config.toml
d_expert = 96
router_score = "sigmoid"
n_groups = 4
shared_expert_gate = true
norm = "rmsnorm"
norm_eps = 1e-05
tie_embeddings = true
batch_tokens = [131072, 262144, 393216]
Below are experts of layer 7 (counted from 0) of a mixture-of-experts language model. Rows are named router (the router's row for the expert), down (a neuron's output weights, with its number) and show model dimensions 0-159. Each number is 128 + 24 x the weight over its row's rms, rounded and kept within 0 to 255. Numbers have three digits each.
Before each expert's rows: a language model's description of what the expert responds to. This comes from a sample of Wikipedia text that the model never trained on.

# expert 0
It responds to: Accented letters, raw multibyte pieces and fragments inside foreign names and scripts, such as ř in Jiří, ë in Zoë, Arabic or Japanese bytes.
router:126117151091109132137101110129119112108106100135147089147123137176132117115108109139127091156096090115111149118163117111135053165159126136126133151071116113140169150137125102113071133166112081139099110097111125140128142108144079111111174139112112158095135107164142137144112081162134092090128137145144131120109099089126174117145150157120143104142138091126126108125089102146132107110160145099138123130133121124134179128152150151102081124107143123146158146179133145133095094135137145
down0:140127086146143149099133091106115094142121110127150115138162143129175110149147113111136153106137128109146156108095174092159121103104133131111094113130111123113131100135129166125147131090146183082146195171085133110154158140114108097123126137096110148135138105127146166143141107105105157166124108092143104127073125087133112127154163096112148122174100165127129109106100127089110151089150134133166148148165133118116153123114144122113105126125113139123177099163098123095139120159122091
down1:155129106137144144135133150118086077166144113102109124113120136115102171157114131174168128125084142130093092138117157126138110149128118160133167149147103111115121122176131160121131148096128083156188136122149114162129141134124175132169145117137166121142172090175096151115105131152106102094104139133097125135128149136127142143128076068125127091120081166123156134143131106090073105169114109124135101137136087120146098158101131159150129130146138140111151116105137140123141146119153129
down2:125158144125123116118121119139106134116147108135100111095165113130129159129076086155120168108152153125157164123124121160153088152136101146129138121181102151114100161135143116160156119130137139131122145129134152129147150108140123153125088141117077126144115134108141136109124205125120164149123115125153089141122127140111109124141163072115158113118111131075097115071103164192137120161126176122116138130146105133114137116085145187155099149137103160110140115129164129162109114150107092
down3:118111100154103111092142143150127106128152181104126157081109108122116141156117147100153096148114136179165089155083142158138074096137155189114163167130127117152146092143136134115166147161113117117146076119128146163142130135115139086103134151117169122172144158144110119106133170107112124136133099148151103131095114111099095152122138114126113145125092099110118161143126129081113163176120112111136147179089145125156105111084133124135148119139144124123102130111134097107139125120143105
down4:101168082144128126102143112131107122106155118098142124148144139131126089142117150097151109123136141090141103128114154158097166123143148148144122118127118096135081137124087135096125187136127171134161136176096120125152154117131102101157112094131139164135114127142107148109141151093101161113120134127175128099119111123136089132132144077124149105157094117085146097113130155121105135143131143128134074113121130176131111090105110137175084157112184150124080080090111130131129138127081126
down5:107075151127139172139132110132106122135129137081091130085176103105125140115139154097112089088149139127111132102105129098160145130069098117144094113119136153176161124133152108114146118176148109124086171161124161128122123058101148154110112146111095136130118158167131103077094116144123119118138155150137114130134169152137120173113162108127136134104121111084121119124131087132116133144145140115150078156118149131144152148125137120143139101141118113093172109181110154132144110133121112
down6:173144122130147140096158165129141115132152112122152148140126110117092158162109134162111118097177103103105124078117122133088096100152136106138130135127167106136130152121157150134125124123097113170117161112159150083135155150084097131173111096109119109119151103164150104172158101087101102140155135162142150140108130139114123155152120102105180144145123093123092116161121165102124135120181123120149096132194122144145127144130159110127164110147155132106165106116131163154114142151139147
down7:132134126150114096180112111086143110107161118164132103153113111149182109135113121143153111164143136162138130131164085119137107092094149151151129135154112158139119140130144119138140140078123135114154101158148144181113137132136136140156116132117091137122127158148124158135104127139123104103148107115150148142163099161123139119109149105158153093171095144092084138146156162094131132063107134148141081129097081116146128089124134106111147176107101093116080127141108154124086155108135156
down8:110083139157158135100126112131150120145149160123172106109131113109151116113112137127133120116110138132147150123101105136175126116116137126158093093141107114131130116140111127099122141109088149166156122097131134127112125166129142089184111086135145097130114148102140135126138073122104142157118093137128150135138122121133089135158123150106094118152127105094138095157149139183097110119218160174106166139177136158081134101096133111101139113113123082099143138142131139105129172142118171
down9:115117075143132156120103142116116161129079133117132106164141123139152110141147120150162138132158134131131145131129133114087142161105093129125137078124145099131114138115146136142101100155115093140115143167123079155130127098094142081138143123104126163174103148119144165156111143146094124088134079109149177122150164149106121145116110111138141131116146120120108105111151089162101053104144097122123136181139107162113097146136164165114160148164139131105097117084147148139097141091121142
down10:142097119130137088151142125115125120160119123117091125123154051150149104135174151118122160101111137122133116119129160152129103110158144144145084145131155102113101086149117095127140109150117157084170141127153154159156129108090140096156123113122169143163097117174120104129177120105099128144150123186154137097143124115124134154143150126144139153177163112144073105172105143126122165165135127107137102163159124122139111141105133140094105143135176110091140116143112127099141098151119106
down11:131121144138139118142099097149091155100105143121110093116118165121124112154119144151193169109124153133117124129132099134160092128125138137146094166103127143117158101125135116162128172166104095137122131127171122138139126133123129128102115124120132118143104108153142098143119171166164086113141151141123097152111123137120125117158117143149069178147175107122137103149058108133164166161142102152088158130104092090141111156113144146109165125126140109128108092110134079153091102096136158
down12:100165127152130132177113111110138138074102127068146119152113118103143144149077134098096102132162129094123149114186101143139066134144138086151111132173152108149148151100153122162136157139156117149107111145131141151107122107150129111097161127124138130155149139122164120139084144152144130118143123084121093134137137125120113158145106130179115120119118121090155117103165097127140147123140165151121179096112113098150103129104126126142100134112162122137061085087125124130146124160142139
down13:074139147162142147143124111092119109084147082105119147096126152153125157118122107168103127114096145125109161092103146149174109133164138158111116154116172140145134139120109120124114131092093149097132141143127138117107118114133130132103076158117160084134111145117189108152122156121120120171119138137137111137134134147105122138164147145143091145076096140132146180092179113094140131096169129127143115150123149161133071094161142125148099133108116137088106130134193125132141120114115136
down14:141104154153099107125109122137095120177166139142182139118126108155129110060129143114149146138108116140130157159079134170127140103115159136147134114144149169120137119123147110159165123094105180132160124115154104120146147142150113151137075116165115139154116113126137189125136095119139159156120121115155141131109154096138117154104111111150131087156089142125126135174173200116135140121126140124128119117142131141112106110102109158148151141081100110110177152091106111147139127117086112
down15:144151125148146112108121129135115168109184150172162116143148094123134159101115105082097128128116128106103145135163098140119141147172144151126079108124138154104137136116147146152070136113121181125127103126121166095118152161134118160168161127125114112097135156167143102178135130113145120159134150143122099143161113129150125120126140125128113127109102180115103167107167138091098146072133120120102137146124166119115128147097116154114115132155149159130173110093164106101125164165151170
down16:147084105123127143151169122131134175150116102117157160161157103129144123126138140067106140146146160114100113141095098118139136121126155166105103117110127150146129104117112143118131118121141125136133159126142068165129163129143108151142109113076142153115139153106131142120153086092114109140115124159088152148093141138118121163125118084175163149141104131057147141105148127110077157108102104154133105135137071149127179126131104151138111111124130135120092103141151115122122196112111151
down17:126138107152171143146161087140135113126140129152152132139168169164157100086108150152166131090089108154127123106153128139143118164138166158121128109117155130091117134163144128154131119145116154150159151122107112148118137161155126136168197070128140142088113142123124117122156141092121140133130121143128130099105118144158149127135138141085118138133145177121107145132136120128183143121149125138116082084159128101147114133114115134172206142074146175128115136107152141154107150126107149
down18:137077095163175128144085103116131161102106143103132143089138181163108105178113110109112111175143159105124148158123119110156095144116126135118122135121093126133137183132111117110139110147132123092165157191094141141098133146068133107109094123158126123117155088115087119123148137158131066140150161132129125098145144146142124089091103118112139139144132127148140127135095142122131138108148127132156095136141112129079126112082113148104138097105160125170119103093148121125092132130144139
down19:145140145142144160118154124123113149126115138115142141080180141129143114112153124106117156155080139133125149159162130138145203132086166118103134134147131129150133157114116121144095115074121143134159106149085147116101118154143160143083152154129121126147096151136146130153150108139125125125106143121133155114166144110170131116101157175114156171134101182102144090154143114129142116143131136102122176175148119147127129116121128077155156123131083155175167152119125130079108113164132151
down20:116115138175149147144129143105147135170139123124116121103123091101164128083116125105105146098142122106125114076159104162094165107115134110131112115084135144133124137144115145110116109136125106122137125117096117118101111149128094125117124136109135130148174113148123149111086082119167172155143130149112163130105130176118126143121113138145140103088096109156093129151145155125096121166128076156142160204176148134143118129123131099119138125089104160144215154116142141131117101129102096
down21:115129149114165108081166064102109120130130161128115095100137137162100115163127091093137121107099073121147136124148143150130139166125167132095142160150124134124134124156123119174138115138107114145078128117131117130125109142110122123133135123153139124142119121134121111104149148106103117161129165111122124162106099104118134096091161095133122138118117143128122136142122125061177131168145164113170129118116119107146119141101121064101109121174180063136098115152131102120119105158082095
down22:114150133064085182093121130149130137133129114149118139136138127133141127135120133164141154135117181141119140176170155167109136119085125120115108115110118142170160094128125141137152122164130148107119178186070162137109161144106106140118135144133108145162181134099119110143121101116135131152098130128130139157116115151119122129120143167124116121103146120115129165110116142153124111159137142104148118148156093133141132123185146176162084106136100122085125105158151155095184138155132091
down23:095124114123103108128110171112129126099100143101128151149109119154130158100116140126135102125095129187109144113146092143116100144125130108168123150125110126111119104140126151157107111148087129127131101169107053146127122137074125179136141145121146110121163120097106141151121165134160099140130133079122145127175069135120136114105135193126130106123163107132110132127135135134089127135133138144094106134091132139121094138103109141124159135108116128149030091143145079117155112124127121
down24:106132104096123179113166154118184128140115123129134148116156135150117131127146097116116122089158148129139107116122148087090089146172167139149134109169130123076126151132089135132107117142122146149134121159116112117109097103172125124147073136151143150107111147114080123092147139172129138141128168123107132109091097127099120153146109098155127124107141149158113150117183136120119080088123137106117084114137152118083145125139142088110121131163130165167070162122145145130105102155134105
down25:111092106111108169095163139144168151137099122121143102139102085076133107093116121128135146072162115093129106117147118158149131150085133102141165117110123121123141099127062162131143135121134096132096142064093094122146116116162108148123120130091152090126150103131105121048137112105172114167133115149084149142133130111121148147097113113111127100167128106104111112125091114122102132137144115159125137143144144166129140101134155163116137125097119131141143132140117117144175131123134080
down26:109138146111139158116159107126144144121144153123148126090117100092185129136098137109107139146147157128147145182123166164123095132146125079129112151162111158122125112082130110120210124125084166136127116115099118128117144132119151107115109118129134122151119116080142163147141070101094157126122138099078181125123105136117097184136115069127114127140122123152114097108140134132128100160139161090131125143149135140130081094103134128140101110150112104146153111133102133148130098153086111
down27:098145119085087119170116157124162095118124139143170145142092137104099135115134112121125133057124129126109118121156141117114161127098148103113140147166101127161163128122144116164119139129134142130142125108103199175121137136093165161127122118163094088151106102145104152130133125119136105106101116149077114121127124142129134169079118105133158117120139126106139148160163106111116076121085094133116113142129082116135144152182148102146136139085166131129117134075078133131143140108143134
down28:100136117112072112108113099125094096132101128115100105136129151080151153084126185116145100120144084151147129152146163113116149141132093123149114070110121146140141101143137150089139177058120121132141131134152151135120128105179151077120155106162110158079078107129148118133106133101108121105110106130101130113146085139162137139156106102152131118148143102131097119107114123165118108100096122090147115125106090122126135130142087134121121172131110116129112096086154119116151120134154120
down29:125150110133168090113134151161122104143094122111105142144145176145138108144133151130166146119124114129140086134137138100140141122094127090142108155095149136106168164082159125125150127144108125159138111097138132133112141177129167150124166115146099153089135165051139143112118096152141141122147139130115093093166114091142123132118109139117148108138119069122172181121118118106131128144101100118116133149139088106126100113081124113104112160122124170192099155164141110122130134123099101
down30:126120151117122129068136165153177135141147141088126119138120135152123134158085113151118110104085138121137120086144127152112148136136131134184145140133124140156120101137165157139131144128090148095135123160111101093122095143191158153141171147117127159136119155075105112156116138133125105118089135101164163123124108167107139109152129131139110124155168139115133117160141154129155124157124164089144108116132176139087102094119103156098132156140097140109049127093139121097114140105144134
down31:146130142125117111182185130123110102119136132132122143141141155120093141113115147158166117112120116119116065121109094156116150143091111116147119165166136136090106128174120128108145082076148144112140138165140121137112111134134130142074118103144143135104117134139137070124127135135136108144112099119075120111083127133142100126124118128121094153119081161105103132139153110135135112141191145147144131142129103159107145140088115165122151129120185141099152129125100093094127135195182141
down32:155125113122130100139146114110088112155133152117113074129121100155137150133137137100132130129133161092097136139138141122122146103131142144120120155111159124084078138143080124178124119104145112148131114089120110141111098144149164149139112084133111111113132105166132138101135082153138109121148119133157092099121132149154115124159201140103056138133111132132179148139157128101140103159143100139136140136190151107107139169134127138116121100123148164128118172191105098111152163161130119
down33:158134109114172120149144099089123132111139121153106125160122113135168166093151158074119143145172126097146119114129133121155077095163111148126111148151138083103146136126172115131182137125118141140069165120125153115097171133158120085127133130110158077125174131140120147156134129140113119143147147144104106085110133163141122145090121111143086146149127130125145132111110158094140136111130108099141098141140120082164097149137116120161169133107115159110106112083138116094164147101097126
down34:155168129106083123103098170111111133149105142114118095096118133074116127118093113144135150121162128116119149172170138136109173112098115127116119111122120147170130075109108131154127124088132074144127097115129107122105093115114151147143156123087124137125116150071127182145113097123084114079092137125110120120126148122143089092129101149148126065135151091120134126155100149107121083129142102162091118132151148175138109124144154159143141148125136145141116116131119140134125165076114119
down35:113158171132119159129131127118112138127131153083143138120100079115122125136177175169131148139153147103137132128132135124109163115091131156120123128096135131124134117127098160128105153175103167154142132141167135167114139147165135114112140074146131134105134148113188127112108079126176106131171122097134139109114125111139109112173186139141131124112096090088130144120137112146102093167119086105117156119159116187102134157159088166132099101118124123121154082118143137116140142115109105
down36:136116107139139122135127120139111110111157220131092124106102136117138148140134093164108127129153103118147103084138125151102153140145148129128139144161127077086090136116167145110138111151165098155124127112176102133112141115155140134105095159053149139130157149104140125079092165154105147158147115120113146136088142100147098117154150138150111133108129137130159118133123167077126116147128114129085146148139165106110136111118142090117151135141108120122159155157126090173106138081143126
down37:108128138145122081107134123098166153127116115122142152165120130167126140169141133099155114119154088093136138169167122123131154067145148153133146134128136131132134155131099151129119168084132151139105147139120137137127148121156169129100131149134135142132085162129107136150126114144184122126144138110130166121147135138107158107103123129147134146159161150136101119147129146091147109097144140146131151132101105139132129105152097161148173094141157147126118067096129126073082154140148227
down38:179113117147115112083194134127164117162123124097105091068132139070142126081117155096142134098107125098138109111145104129108141179118149161142093151136115120100122138142153135130122147137146132163139122123121083176095141131133164118143168125098140097120110112148141158173140132121120173108109152125095127110139127121124132119156157136163098147119134074131170105102117137111145131187134112132146162137096170146126091129108100112126128143082171116135117129113099124156139130109147128
down39:117098116153125101152138126131113174080169118127145143077151147136130143197117123069133130132130133131146080130124062159128143111075139128122165105150137161120111126138111106094128143141122131089116182081134101146100113119116156097104135129130140097114140155140134151136149134143135128129142117134109090125112120135161120114131153100096088121137116149138132159130137102093113148126114154112129084099155121082103134161100101111193157129105128108147064137134135129117136177103113144
down40:110134115132121115164084130140138141136135173182181131118109123145148136117180159116189138141110151109122133093184126102112147139132145126135130157119061100132133118149137126078133162102136138113117104129161081109097115143125122134136095116135125148112126162128169103111128116131104096136159145144106167169084153123150158129128088156142119160094155118143139125140141128130183105103151103127137109127148154084141134129146124107148145118117138119164149176137170085087120107115096159